Below are experts of layer 3 (counted from 0) of a mixture-of-experts language model. Rows are named router (the router's row for the expert), up (a neuron's input weights, with its number) and show model dimensions 0-159. Each number is 128 + 32 x the weight over its row's rms, rounded and kept within 0 to 255.
After each expert's rows: "comes after" lists some tokens at least twice as common just before its tokens as in all text. This comes from a sample of Wikipedia text that the model never trained on. Tokens count by the router's weight.

# expert 13
router [141 110 107 131 121 192 101 126 121 138 156 152 129 178 127 146 121 125 132 106 144 136 116  84 138 179 114 115 143 126 142 152 139 140 135 130 112  88 153 141 145 149 121 150 111 172 185  62 167 143 159 112 108 102 185 137 142  74 154 106 151 157  80 130 134 124 142 165 158 139 128 109 136 164 118 114 100 101 132 119 120 189 140  90 151 116 124 151 150 105 114 119 106 144  87 147 171  55 129 122 170 116 125 146 176 167 129  70  99  62 147 163 128  75 135 111 108 138 163 135  90 112 143 136 167 136  87  97 112 138 104 127 207 149 153  59  37 101 174 191 117 111 116 136 127  80 155 104 140 118 120 140 115  69 203 170 112 142 131  88]
up0 [121  96 112 152 126 154  83 149 110 144  96  84 119 123 125 107 115 113 112 185 172  80 197 150 130 127 115 158  52 143 157 115 160 107 121 136  77 111 133 101 149 111 155  86 146 138 134 129 144  83 164 162 186 102 122 153 118  96 176 118 153 157 136 129 145 117  72 100 129 122 137 159 189 163 160 110  63 166 148 142 149 154 104  98 136 169  83 123 115 123  91 151 103 171 125  69 172 166 183 160  98 126 131 151 143 136 158 133 134 137 119 176 118 160 180 121 132  71 122 111 141 141 150 118 154 140 123  76 147 142  96  99 168 187 123 152 117 125  98  83 120 123 189  97 119 145  95 137 138 151  96 128 145 119 126  93 132  72 145 101]
up1 [102 191 150 129 110 155 186 133 135  81 115 151 177 110 110 119 132 149 124 128  99 124 127 146 149 172 146  39 143 206 110 148 102 175 131 140  93 181  96 127 102 154 122 107  73  89 165  72 150 125 156 157 131 156 155 167 101 115 147 144 150  91 162 126  81  99 143 122 100 121 136 163 119  78 179 109 137 122 126 114 113 107 167 143 130 135 150 141 122 156 105 128 111 170  93 107 119 152 110 143 104 110 157 145 125  85 123 108 208 153 110 185 148 144 126 157 113 153 142 110 131 148 137  92 172 120  63  74 153 145 112 147 107  56 129 143  94 128 177  45  80 156 148 194 120 138 164 150  84 163 159 143 109 104 113  81  81  62 138 129]
up2 [128 141  70  91 136 152 143 174 121 129  77 132 145 120  37 115  61 130 132 135 149 136  76 103 107 150 136  90 136 156  89  82 197  93 116 157  92 179 124 153  47 173 107  56  85 152 137 132 135 124  66 119 139 143 143 103  91 163 102 155 164 166 101 100 154 123  69 100 138  47 104 106 109 158 100  63 166 192 112 134  95  73  76 137  96 150 150  48 211 104 151 154 163  79 165  58 138 113 102 137 120 110 143 130 149 137 121  84 168 133  65 151 114 124 117 118 141 106 133  95  97  59 156 112 149 130 147 209 157  88 165  88 112 138 119 112 122 157  96 112 121 150 113 118 151 157 148 159 171 152 137  58 102 130  92  82 134 143 121 140]
up3 [123  34 207 162 114  90 137 156 137 132 124 107  93 147 151 163 159 100  65 160 142 188 185 121 120 141 107 108  88  60  86 136 109 195 114 118 116 121  96  90 121 144 109 100  80 117 100  87 140 170  89 173  87 109 196 124 143 136  62 102 102 126 128 112 119 100  85 156  94  90 114 128 193 145  86  62 138 155 186 142 117 131 136 132 171 101 148 108  82 110 122 143 127 122 192 119 153 117 165 184 105  21 178 129  75 134 144  91 130  80 124 125  87 133 123 160 172 141 102 114 123 169 128 167 189 122 171 135  89 173 125 115 131 146 114 123  93 128 138 124 101 144 141 122 153  94  72 133 157  77 143 132 103 102 132 148 153 110  81 104]
up4 [154  95  75 131 156 157 110 119 145 106 151 114 115  97 129 111 207 107 117 137 115  89 105 128 132 125  77 141 155 155 125  88 140 154  99 151 140 115  89 156 164 115 162 113 153 141 102 183  88 130 150 130 124 132 120  99  81  82 131  50 145 149 163  75 157  69  78 137 140 104 133  97 127 163 124 144 118 146 169 197 113 166 118 125 160 115 179 140 102 189 218  63 137 206 109 119 129 156 149  43 157 163 130  89  93 107  97  97 184 183  80 122 138 111 123  93 122 146 100 152 136 120 116 151 117 116 101 206 160 163  85 149 146 130 174 150 127 156  87 107 165 186  96 181 120  89 108 152 139 118 112 204  94 122  81 137 112 113 116 102]
up5 [137  93  85 178 109 160 124  93 122 115  88 113 125 123 164 135 111 104 122  81  99 156 115 155 154  89 135 135 121 141 114 100 133 127 121 157 122 111 195 160  89 113 153 164 142 127 135 106 127 143 147 148 118 212 156 200 157 188 118 111 129 144 172  64 150 139 184 111 171 145  53  94  76 170 109 142 144 170 112 162 183 150  95 152 135  85  86  95 119 137 141 156 105 100 136 144  92 108  91 161 127  70 112  83  95 104  99 178  86 169 121  63 118 151 103 131 139  93  90 131 109 141 120 124 100 217 130 147 126 106 129 128 142 155 148 155 152  80  84 103 111 148 117 125 112 104 120 141 108  89  86 156  95 120 168 174 189 149 141 106]
comes after: " |", ";", "|", ":", " in", " September"

# expert 19
router [144 118 136 148 137 120 138 128 160 134 162 142  80 119 135 175 123 149 114  99 139 158 128 155 151 186 100 160 111 117 109 121  76 110 117 150 164 110 146 144 124 152 130 133 198 184 132 106 215 140 164 125 131 110 183 118 127 158 168 128 189 113  95 123 101 163 179 174 161 142 123 120 160 173 175  82  98 108 116 121 129 123  62 105  93 118 145 183 113 142 167 155  76  98 111 149 138  92 122 115 162 134 102 177 147 147 156  72 106  80 122 160 189 115 205  93 130 136 131 144  92 124 169  94 158 134 105 173 135 112  98 154 187 159 113 141 154  72 100 194  98  74  71 152 162 109 158  80 142 133 137 137 133  92 173 167  65 178 152 173]
up0 [152 177 157 123 133 124  88 128 119 162 163 130 139 131 132 116  98 146 119 188 136 150 143 136 109 146 162 145  99  98 106 145  98 126  80 163 111  92 178 130 135 159  92 215 197 142  86 167 166 107 131 121  78  62  78 161  97  89  95 150 156 125 141 176 138 180  91 184  99 121 146 101  90 151 106 163 162 177 177 143 163 113 131 109 166 153 144 128 114 131 188  98 161 129 119  75 152  83  64 131 126 145 149 129 117  76 114 145 127 148 167 171 131 126 110 105 138 112 137 147 114  74  84 127 178  77  64  73  72 139 154 112 118 100 216 144 158  98 139  88 171 183 122 118  38 180  93 162 115  93 104 124 118 150 101 133  99 156 134 141]
up1 [ 86 157 131 164 159  86 112 108 120 121 177 151  80  97 164  93 121 119 102 184 117 134 156 173 110 147 128  93 173 133 173 140 120 147 109 200 133 128 132 157 160  88  75  66 138 155 157 156 122  79 157 167 126 136 103 132 153 132  99 197 130  95 153 138 164 175 119 150 163 159 124 177 134 105 145 141  59 180  86 110 154 147 177  69 126 167  99 154 128 139 176 112 125  45 118 144 129 162  96  89 199 118  93 117 135  79  80  92 123  96 102 136 180 115 118 128 112 143 120  82 151  70 131 158  84  94 110 135 124 109 143 143 153 105 164 111 121 160 138  94 167 179  53 141 152 125 131  81 120 171 123 124 123  69 150  86 132 124 155 117]
up2 [168 100 129 167 185 150 217 113 166 119 179 158  93  83 158 146 150 159 145 174 111 131 101 120 134  82 117 132 144 183 104 125 148  88 141 130 112 161 163 118  47 117 114 143 154 125 131 161 155 104 102 115 115 113  89 121 182 144 145 140 138  89  96 141 165 158 118 152 133 186 108 167 139 137  91 126 175 156 113  52 109 135 120  94 175 137 144  83 130 171 130 131 123  96 142 146 205 117 123 154 140 126 129 148 108 114 165 107 153 112 110  75 113 143 136 167 106 157 192 139 172 113 138 144 178 224 124 153 115 102 114 121 143 151 106 102 153  80 145 182 100 128 114 140  55 178 152 125 164 103 123 152 119 127 129 167  90  78 176 160]
up3 [138 122 116  98 158 144 128 142 121 155 168 141  90 160 123 175 127 142  68 122  91 139  83  94  90 133  83 184 137  76 179 116 177 146  81 149 149 101  76 169 120 149 128 139 216 150 113  99 139 115 134 179 125 154 107  75 125 117 115 187 139 133 135 142 136 125 106 101  98 109 145 170 154 148 101 212  91 140  76 123 125 119  65 164 174 126  69 189 123 132 158 122  38 131  84 143 137 192 119 140 124  99 150 150 134  51 118 155 181 114 197 124 134 133 147 135 130 126  92 135 159 157 124 168 129 105 140 193 126 142 130 174 133 100 108 143  90  81 119 140 151 109  95 126 123 150  87 215 144 146 160 164 151 137  88 175 111 160  47  78]
up4 [212  84  48 158 210 109 144 140 162 146 191 155  89 123 127 141 125 131 151  95 163 129 166  79 106 217 180  98 129 139 109 152 147 106 125 117  82 144 125 105 143 119 137 168 169 141 134 131 145  88 128  99 152 155 161 165 119 136 198 120  25 166 113  91 152 190 115  80 103 113 156 135 185 152 175 170 122 165  59 135 133 125 121 113 151 113  99 106  98 158 149 163 145 180 130 123 161  83 141 118 148 141 139 134 131 136 153 127 123  75  97 207 124 113 150 118  96 119 119  85 124 116  80 172  94 125 109 163 225  89 149 136 113 133 110 170 140 141 104 183 125 174 134 105  88 118 118 146 134 132 158 133 112 157 143 185 106  86 129  84]
up5 [131 130  86 135 123 125 142 128 130 114 173 125 146 117 102  89 135 119 133 116 111 179 135 111 138  99 163 129 172 102 136 130  97  82 168 125 157 147 131 173 126 147  97 155 161  93 132 217 165 148 112 150 124 144 130 101 156 115 127 136  89 127 132 133 170  64 102 134  98 212 136 184 121 161 160 166 133 105 127 149 150 113  98 138 143 128 142 130 143 104 131  78 153 159  97 109  84  92 133 158  78 165 123 142 169 122 181 167 176 102 153 102 128  80 110 104 149  69  64 190 138 109 116  37 176 149 110 119 139 149 176  87 153 126  99 104 151 127 156 144 183 122 123 172 109 117 150 134 135  79  91 139  99 109 183 114  80 157 152 116]
comes after: " |\n", "\n", ")\n", "\n\n", " K", " |\n\n"

# expert 17
router [162  98 110 134  86 174 117 179 155 145 128 148 121 135  85 139 118 211 130 146 158 144 137 126 119 133  91 118 118 155 108  95 131 152 119  81 128  76 136 180 121 148 155 120 156 150 168  88 173 133 189  93 138 143 231 143 155 126 122 136 167 172 107 106  73 131 148 178 166 115  96 136 112 176 143  86  99 109  56 108  89 131 154  83 120 103 151 129  77 126 102 120 160 184  98 149 135 100 118  66 163  99 121 150 176 178 126  77 189 141 172 147 130 161 123 112 108 160 113 146 156 161 163 119 144 152  92  74 134  81 104 141 141 177 136  78  98 101  98 155  79 129 100 137 119  95 126 131 137 168 148 152 117 103 148 125 105 183 168  55]
up0 [151 165 167 144 103  93  97  50 130 161 137  92 110 133 133  74 116  79 179  90 141 109 125 177 133 134  77 132 112 106 159 212 111 121 132  86  36 153 103 117  97  93 139 135 103 105 129 156 112 127 148 170 158 159 183 115 129 170 168 167  95 150 125 249 189 111 103 124 140 104 137  80 126 155 129 153 140 127 147 148 157 174 144 115 100 119 120 100  82  64 138 119 187 141 129 136 163  99 174 120 114 105 117 141 160 113 134 119 118 150  98 136 176  91  69  83 110 145 146 108 121  83 135  85 151 112  90 124 168 136 110 147 129 186 115 149 108 113 113 179 144 105 174  89 106  71 127 125 155  51 140 111 135 117  75 163 131 103 130 133]
up1 [ 94 139 141 124 122 157 102 174 159 107 152 113 140  85  97 172 139 150 116  59  75  67 106  89  92 137 177  94  88 117  87 141  85 105 100 199 145  98 133 132 164 119 156 171 141 113 123 116 160 109 130 143 116  78 141 124 107 194 134 134  75 111 132  61 142 148  82 120 128 148 169 122 130  89  80 163 220 146 150 112 152 126 143 166 165 134  87 150 134 101  98 103  78 110 103 127 119 132 111 180 129 188 136 118 114 122 110 205  88 195  91 108  95 123 116 119  78 118 159 124  88 123 108 156 126 155  66  72 129  77 109 123 138 123 163  67 133 117 139  67 153 126 143  90 196  93 169 157 136 111 141 144  91 133 144 106 116 141 157 109]
up2 [110  86 134 102 117 181 165 127 124 136  50  67 104  92 121  61 127  74 162 127 137  92 219 103  87 160 142  87 115 101 116 148 108 156 146 110 108 123 152 129  66  78 125  98 148 127 126 170 157 116 157 140 114 131 115 127 140 169 121 125 144 103 110 147 117 128  86 123 133  80 108 134  66 134 109 133 175 180  91  88  89 146 100  37 108  98 161 140 106 161  95 120 152 170 109 106 132 161 100 164 137 119 183  89 205 209  93 127 179 157 130 117 105 117 148  90 152 101 140 165 146 131 138 126 113 144 103 122 137 149 137 143  85 102 142 137 149 133 145 125 173 149  98 138 119 217 109 131 124  92 128 142 117 124  87 158 178 143  96 121]
up3 [106  95 102 167 121  99 163 151  88 151 140 130 117 126 120 116 156 159 180 106 151 148  78 131 128  71  95 103 134 166 123  58 125 114 128 124 109 106 165 141 102  84 112  77 171 194 161 124  69 109 136 109 139  55 165 119 146  59 102 133 166 212 116 134 158 136 139 117 153 149 116 132 138 108 160 167  85 150  83 134 179 150 158 170 134  84 130 104 170  84  89 145 162 114 192 156 188  65 157 117 117  67 150 143 171 165 102 113 120 147  66  48 141 205 112 112 116  91  87 140 146 139  56 139 153 164  89  92 114 169 114 138  86 106 186 137  67 112 155 104 155  82  51  97  99 118 166  81 158 122 142 126 136 116  72  91  94 110 122 160]
up4 [193  61 159 123  78 151 129 136 128 145 102  79 189 170  96 107 168  72 119  78 142 121 142 125  98 120 149 104 205 146  58 105 100 130 133 176 126 170  94 102 163 121 134 155 161 161 100 160 186  87 160  96 145 167 160 139  97 127  99 135  65 149  56 153 159  92 135 110 110 100 126 111 201 132  93 133 118  98 182 174  95 142 122  82 114 132 103  86  78 131 159  98 135 110 162  56 128 198 199 138 117 140 150 107 124  36 104 193 170  90 133 141 114 135 157 154 103 126 124 134 151  90 127 119 109 118  90 122 142  82 174 132  91 141  89 160 110 148 159 185 107 157 167  73  71 106 155 109 125  97 186  85  85 194 140 102 136 170 153 127]
up5 [ 36 137 190 193 124 127 148  98 139 137 141 137 169 115 107 163 122 110  86 130 112 162 115  70 116 116 137 107  85 116 115 145 148 118 109  87  95 131 106  91 199 106 137  88 141 101  85 129 120 165 179 113  96  96 159 120 151 158 142 149 155 141 152 135  71 140 121 136  47 112 119 142  94 132  76  92 154 103  72 116 144 181 142 123 113 152 144 131 119  88 181 148 194 130 174 111 178 123 138 157 110 179 124 123 130 148 104  90 134 134 139 140 123 147 134 113  62 169 146 105 124 177 105 179 139 155  59 116 126  85 153 105 118 136 153 119 124 114 134 147 123 136  98 168 144 134 139  61 165  29 148 133 116 159 148 153 207 188 163 101]
comes after: " the", " The", " his", "'s", "The", " their"

# expert 2
router [130  83 124 175 126 176 101 168 119 158 150 140  79 140 162 122  97 190  93 100 135 129 119  87 153 172 110  87 156 150 158 107 107 164  87  74 144 105 104 149 100 116 131 160 138 130 146 107 196 146 109 156 140 154 147 115 160 124  80 129 149 164 136  84 140 113 145 143 120 142  70 139 118  98 117 114 105 141  58 151  71 142 125 100 107  80 125 122 114 113  92  98 140 187  40 143 108 143 111 124 161 136 101 154 195 187 118 152 112 147 136 215 127 123 175  97 109 148 150  98 155 152 163  99 133 158  99  79 126 113 118 120 151 177 147 126  86  99  94 145  94 114 119 183 120 105 174 126 140 139 114 112 176 120 165 126  63 147 171 108]
up0 [109 114 134 130 126 167 150 115 160 132 205 103  64 175 177 115 143 116  77 157 155 100  96 172 124 126 101 159  76 113 119 135 154 124 179 137  95 162 120 113  94  83 125 145 117  72 126 155 174  67 150 127  78 159 154 111 128 114  80  38 113 175 114 127 121 106 113 150 127 102 102 182 109 163 119 113  98 103 152 137 126 124 108 152 139  80  77 105 103 165 159 194 170 146 173  96  75 126  91  73 118 103 195 150 139 133  67 116 136 179 140 118 120 139 204  98  94 142 154 129 125  83 103  84 136 132 112 111 123 149 136 109  96 173 148 160 172 133 132 111  74  73 117 128 143 121 185 147 166 158 158 105 108 131 116 146 130 158 114 158]
up1 [ 94 113 134 111 157 119 110 119 156 131 111 115 105 110 113 114 123  73 123 155 148 142  88  77 109 104 158 102 124 116 181 101 168 104 131 153 155  65 114 155 113 118 115 123 102 113 136 102 131 154  84 131 140 133  78  96  72 182 164 122 101 132 144  85 148 159 161 107 105 108  67 121  74 139 106 161 134 161 173  80  74 164 123 157 109 150 108 158 216 186 105  63  91 151  98  91 137 177 125 173 181 102 140 127 134 100 121 142 116 133  81  78 128 135 112 117 113  98 145 110 155 135  86  97 127 163 128  86  84 178  98 143 111 171 208 147 138  72 157  74 148 150 158 126  95  66 158 108 162 105  69 138 122 220 126 141 127 170 123 125]
up2 [131 109 162 141 143  68 106 127 185  47 107 120 150  82 146 103 114 113 134 113  88 148 122  99 109 105 111 110 125 198 140 159 140 112 131  79 156 182 105  70 135 112 109 147 119 109 105 124 127 141 126 114 100 142  94 125 158  96 111 132 150 139 145  87 148 160 172 123 146 131  54 172 119 136  84 108 122 124 146  49 139 128 184 159 103 135 113 101 117 103 143  85 108  87 117 213  75  99  97 128 153  60  63 162  82 134 122 110  98 124 104 109 151 130 100  52 134 106 150 141  96 115 105 192 176 181  76 111 128 135  66 117 120  93 126 102  93 128 158 191  86 146 122 216  94 156  75  79 100 115 125 112 194 172 178 146 140 114 123  88]
up3 [169  99 119 116  84 100  72 103 137 119  88 133 127 161 192 102  89 132  96 129 158 133 118 145  76 121 180 132 204  86 114  78 167 132  52  92 110 157 161 123 164 142 120 214 140 157 111 113 141 105 151 116 156 130  67 148 171 149 146 127 112 115 131 124 144  74 169 180 108 131  68 136 108 170 132 189 156  83 130 157  69 179 106 173 154  37 130 132 127 126 130 175 123 117 157 164 130 185 117 160 115 145 125 143 162 132  90 106 125 178  77 136  76 173 120 143 116 125  88 104 122 124 107  96  96  99 155 150 126 143 164 138 147 129 118  65  67 108 110 127 126 125 168 163 114 139 117 101 110  97  89 160 150 136 148 126 131 111 132 134]
up4 [ 98 142 178 117  95 147 128 181 148 111 151 108 150 126  92 114 176 168 110 115 137 137  81 124 118 135 119 105 126 187 156  92  79 116 129 156  55 188 119  90 175 142 117 115  88 124 108 166 155 139 183 152 126 159 118  91 108 152 158 159  97 120 165 158 123 142 133 108  87 154 120 121 118 119 103 115 106 137  95  97 158 131 146 112  85 213 186 163 104 103  58 172  81 116 116 186  93 124  96 133 129 158 165 134 130 159 120  60 109  86 171  76 120  97 159 170 135 124 179 115 170  89 115 169 105  97 152 106 103  53 159 132  95 147 177 153 108 148 123 101 107 130 204 113  87 163 112 114 126 134 103 133 139 116 139 109  95  90 146 133]
up5 [119  92  99 145 154 158 112 111  95 139 143 160 114 130 110 128 105 199 124 147 106 153  55  73  83  81 168 124 146  81 114 159 123 157 110 125 114  95 120  86 122 151  73 120 174 183 186  70  88 150 136 164 149 124 173 116 101 130 101  99  94 150 152 108  33  90 160 134 139  74  99  72 121 141 138 159 115 146 138 132  94 125 150 128 131 105  58  93  90 117 158  54 128 141 143 164  41 126 130  95 192  98 168 120 112 143  97 218  93 120 119 155 118  81  78 121 133 132 134  57 157 103 164 149 130 172  81 131  64 127 189  78 191 104  86 107 131 141 140 113 161 138 145 156 143  73 129 104 127 108 104 107 157 147 176  82  59  81 145 120]
comes after: " the", " ", " a", " in", "\n", " at"

# expert 22
router [136  64  91 123 136 163 173 159 144 121 129 151 113 162 166 138  97 160 172  96 130 196 165 128 133 154  93 132 142 105 148 115  78 152 126 143 110  82 149 187  99 177 134 141 144 131 156  99 167 128 134 116 128 132 148  96 153 173 129  92 198 124  74  64 123  74 162 163 157 128  96 133 157 123 105  87 107 111  38 100 119 139 131  87 107 137 124 105  69 131 123 164 139 211  84 169 146  98 141 125 194 120 118 176 145 178 148  81 154 100 125 129 111  84 162  90 187 147 128 124 123 114 185 140 143 135 129  54 165 147 134 102 141 171 166 155 138  96 177 222 148 121  94 105 185 111 180 102 125 155  77 114 133 105 161 153 125 152 161  85]
up0 [143 116 164 144 130  99 186 155  80 159 114 124 115 143 115 140 129 104  97 144 150 137 101 157 117 104 176 131 101 172 102 153 140  68 131 178 123  54 122 115 131 150  94 139  97  94  87 155 164 105 120 105  71 111 189  47  82 123 151 151 186 135 101 157  91 175 115  95 125 158 109 129 162  78  59 108 107 158 153 117 198 153 133 121 171 116 147 157 119 137 105 125 102  91 148  90 177 170  56 121 106 138 114 111 195 113 119 101  47 131 143 136 151 166 126 117 126 145  96 151 177 105 179 183 152 101 141  99 108 184 151 119  72 156 103 162 129  99 158 107 107  41 120 131 115 175 139  96 139  69 159  92  60 155 141 159 130 143  54 157]
up1 [138 109 155  64  52 149 148 127 149 105 121 169  73 168 157  84 158 142 135 117 119 153 112  60 136 115  93 207  91 151 135 124  83  94 152  96 129 143 111  53 164 226 169 116 101 106  94  53 104 128 166 103 140 166 172  98 111 122 103 127 130 159 145 120 107 128 132 116 105 114 123  89 116 143 116 140 159 135 156  76 132 139 154 112 116 169 120 156 119  87 139 168 180 167 102 149 100  96 133 101 187 105 135 150 165 124 126 160 145 118  92 166 160 211 121 116 112 160  58  84 132  81 111  64 140 147 115 164 113 161  87 161 134 141  92 151 163  66 109  61  75 229 147 132 154  98 107 139  92 102 160  92 147 105 120 133 122 107 112 130]
up2 [133 174 124 117 159 117 158 177  91 132 184 155 110 134 147 132 133 133 124 182  99 129 145 138  92 155  89 151 141  58 116 125 166 154 114  55 127 115 148 137 105 142 117 118 112 144  80  86 110  98 139 102  88 147 164 147 161  99 127  94 131 113 123 107 149 120 149 138 142  58 140 172  82 117 156 122 158 167 139  90 129  86 113 137 184 138 212 124 153 138 144  79 140 103 198 106  92 105  74 111 133 156  88 135 180 172 100 115 163 152 106 183 144 115  79 107 160 144 108 134 169  84 133 125 237 171  74 165 108 171 121 156 157 124 102 104  74 164 127 110 192  83 112 114 170 108 122 163 127  98  81 131 116 116 121 114 132 108 141 111]
up3 [130 155 104 122 116 115 150 113 128 114 112 137  83  89 111 107 125 135 113  90 217 130 187 146  85 110 158 153 158 127 130 132 108  94  98  96 229 156 146 170  78  57 144 137 108  80 154 125 157 132 146 103 108 149 152 109 126 145  97 146 133 157 153 128  86 127 114 179 148 121  73 152 123 153 131  78 139 123 131 138 145 159  72 138 112 152 152 173 129 118 125 120 122 154 127 104 131 123 105 154 111 166 164 143 109 102 189 153 149 140 123 149  86 122 152 102 147 175 120 198 100 113 123 150 139 152 135 108 169 165  92  67  92 114 152  78 195 161 156  91  53 114 178  98 139 138 101 102 154  90 103 101 116 107 136 107 110 136 108 116]
up4 [113 126 130 134  81 175 186  85 163 188 171 134  99 125 143  98 119 158  99 117  78 151 164 167 145 136 176 135 155 166 163  75 126 113  94 175 111 124 131 116 112 103 134 119 122  75 131 113 108 111 102 138 144 116 150 121 140 128  78  84 223 134 106 155 141 134 118 139 147 161 118  46 131 126 167  94  94 139  73 143 117  68  81  94 164 143  76 146 145 132 123 178  80 128 127 100  86 108 137 155  70  39 131 137 144 177 144 126 116 136 137 129  96 144 155 190 119 164 120  84 157 121 139  48 140 157 131 113 113 181 151  59  72  95 171 121 184 153 127 162  76 124 178 144  78 128 100 149 157 106 109  99 134 184 112 162 109  78 163 112]
up5 [158  56 104 153 182 138 121 133 147  59 151 137 131 164 100 107 158 203 206 150 147 162 152 139 153 129 127 110  99  81 195  52 152 181 155 149 145 166 100  97 128 130  76  82 134 131 116  61 228 138 138 156 125  73 108 135  83 207 118 169 182 114 184 134 171 113 154 148  77 100  97 128  72 153 127 151 160 114 125  97 139 115 112 128 173 100 133 121 126  83 159  89 157  89 138 162 107 131 120 167 143  87 150 108 131 124  40 132 124 101  75 124 129 110  92  83 183 149 111 150 110 105 160 176 190 123 165 125 141 104 158 140  96 108 134 129 104 126  97  96 164 123 110 104 111  75 182 120 135 163 172 136 144 122 116 162 109 111 101 168]
comes after: " the", "|", " A", "\n", " a", " The"

# expert 10
router [119 114 132 122 102 151 140 126 131 136 142 157 141 161 120 132 130 137  96 124 176 124  65 112 133 152 113  95 166  88 113 101  89 155 110 101 135 126 182 183  94 160 132 127 149 152 134 102 150 143 147  98 131 168 128  82 145  66 136 123 119  83  99 109 117 133 158 190 150 133  73 147 132 147 166  66  87  96 121 139 131 152 138  86 103 113 152 197 135 109 117 167 103 161  53 154 189 133 174  85 128 123 125 122 138 154 211 111  93 121 127 136 161  83 127  56 133  86 119 183  84 134 178 126 159 138 174  37 120 127 138 216 169 135 137 118 116  86  94 144 153  88  84 149 155  58 180  56 115 141  97 142 122  97 176 154 136 125 146  75]
up0 [ 83 162 102 118  80 134 194 135 117 142 138 157 155 177 141 130 198 158 138 115 146 135 130 105 125 139 112 134 131 180 149  92 121  86 122 104 132 169 103 121 125 131  39 192 144 170 103 126 156 116 127 147  85 194 100  77 148 122 146 152  84  98  42 145 208 118 111 175 139 128 133 167 136 148  83 169 130 161 135 127 177 107 168 132  99 111 122 118 133 177 127 201 107 144 178  77 129 116 101 104  92 123 147 121 118 133 148 148 110 111 113  89 141 107 120 139  92 111  67 115 144 100 152 204 226  96 103 139 110 135 166 124 140 105 145 124 106 146 158  89 192 148 120  87  72  90 134 121  82 104 107  72 107  99 116 123 159 105 151 120]
up1 [118 151  99 145 183 100 120  84 143  68 176 159  99 146 128  45  96 120 179  96 111 158  93 145  79 128  73  52 135 114 131 144 138 123 135 118 100 140 131 127 122 149 147 140  85 107  90 104 162 112 127 181 164 102  90 127 148  68 121 104 101 183 139 107  62 118  81 145  98 112 156 171 150 107 140 124 124 159  78 154 140 104 166 177  51 113 113  95  90 184 130 181 107 133 174 150 135 124 155 178 108  83  83  82  76 135 144 107 133 120 122 175 109 115  88 161  98 136  78 123 129 134 116 107 143  90 104  82 151 142 157 115  54  18 149 100 101 144 134 194 150 107 112 119 172 159  89  77 196  93 143 120  84 108 140 159  59  99 159 143]
up2 [181 116  53 126 134 136 176 155 118 101  34 101 107 162 110 157 164 172 116 107 101 165 140 161 163 102 116 150 105 132 101 140  93 148 133 124 119 185  81 126 135 111 134 143 150 130 108 101 137 136  87 102 105 185 110  60 113  98  82 119 167  90 138  71 152  87 178 136 145 121 142 104 106 174 139  97 144 192 137 115 139 159 137 140 145 124 138  76 116  73 134  81 147 104 168 135 188 185 128  91 101 115 172 148 136 118 155 140 159 114 136 107 129 115 108 123 136  67 129 126 137 108 148 117 163 105  73  89 179 163 124  99 148 122  96 110 183  96 139 170 131 149 165 150 152 121 110  49 150 163  89 124 134 102 138 208 109 124  90 149]
up3 [151 194 151 168  52 143 156 118 106  92 170 146 186 172 141 128 105 135  61 119 118 127  96  82 151 121 136 120 149 158 106  98  69 120  62 102 118 131  74 114 120 180 190 132 134  86 156 158 174 117 129  97 108  91 141 107 124 108  97 153  65 112 104  93 226 113 143 193 117 196 117  97 153 133 166 221 166  93 162 123 155 163 168 123 176 161 138 140 139  85 161 146 149 100 147 145 152 165 118 143 141 129 134 114 134  67 132 122 136 161 139 141 140 119 128 148 152 157  85 200 105  75  87 156  76 150 165 145 104 196 176 141 115 117 132 117 174  88 198  49 154 120  88 115 198  99 152 168 144  86 105 107 116 166 174 117 125  96 163  47]
up4 [ 98 215 145 137 165  88 199 149  75  87 148 107 130 128  73 122  76  63 109 107 139 122  83 113 108 179 146  94 141 145 116 161 103 140 127 161 121 163 128 177 113 171  86 138  94  77 111 146  67 190 142 118 127 146 180  43 149 167 119  97 113 134 157  96 121 117  97  52 125 157 110 160 127 112 140 142 172 125  79 207 123 138 133 119 148 160  75 155 176 103  76 130 168 156  86 201 156 173 173 142 119  91  63 120 112 123 206 164  81  83 159 166 110  81  97 129 205 167 130 159  81 118 177 146 134  89 125  88 160 165 128 121 151 172 115 116 147 174 150 133 118 141 120 129 110 181 132  70 101  85  53 150 105 131 104  92 164 123 126 107]
up5 [198 136 176 128 122 133 169 145  98 117 111 110 154 157 126 118 108  93  96  93  83 106  94 148 110 100 150  98 145 132  95 155 132 143 140 167 134  87 119 158 107 136 158 127 135 115  98 178 140 126 102 164 103  98 135 121  93 178 170 104  88 162 109 163 150 163 198 130 194 127 183 105 135 127 126 146 144  99 150 153 118 143 105 131 123 157  84 106 205 159 124  75 106 129 124  85 179 100 157 161 130 116 118 147 156 158 119 125  98 118  98 137 158 128 120 162 199  77 125 134 124 127 120 160  58 104  87 112 119 193 144 134 140 124  96  91 126  70 110 154 135 182  80 103 128 112 173  72  91 104 122 152  97 172 138 137 121 106 141 211]
comes after: " |", " R", " B", " L", "R", "|"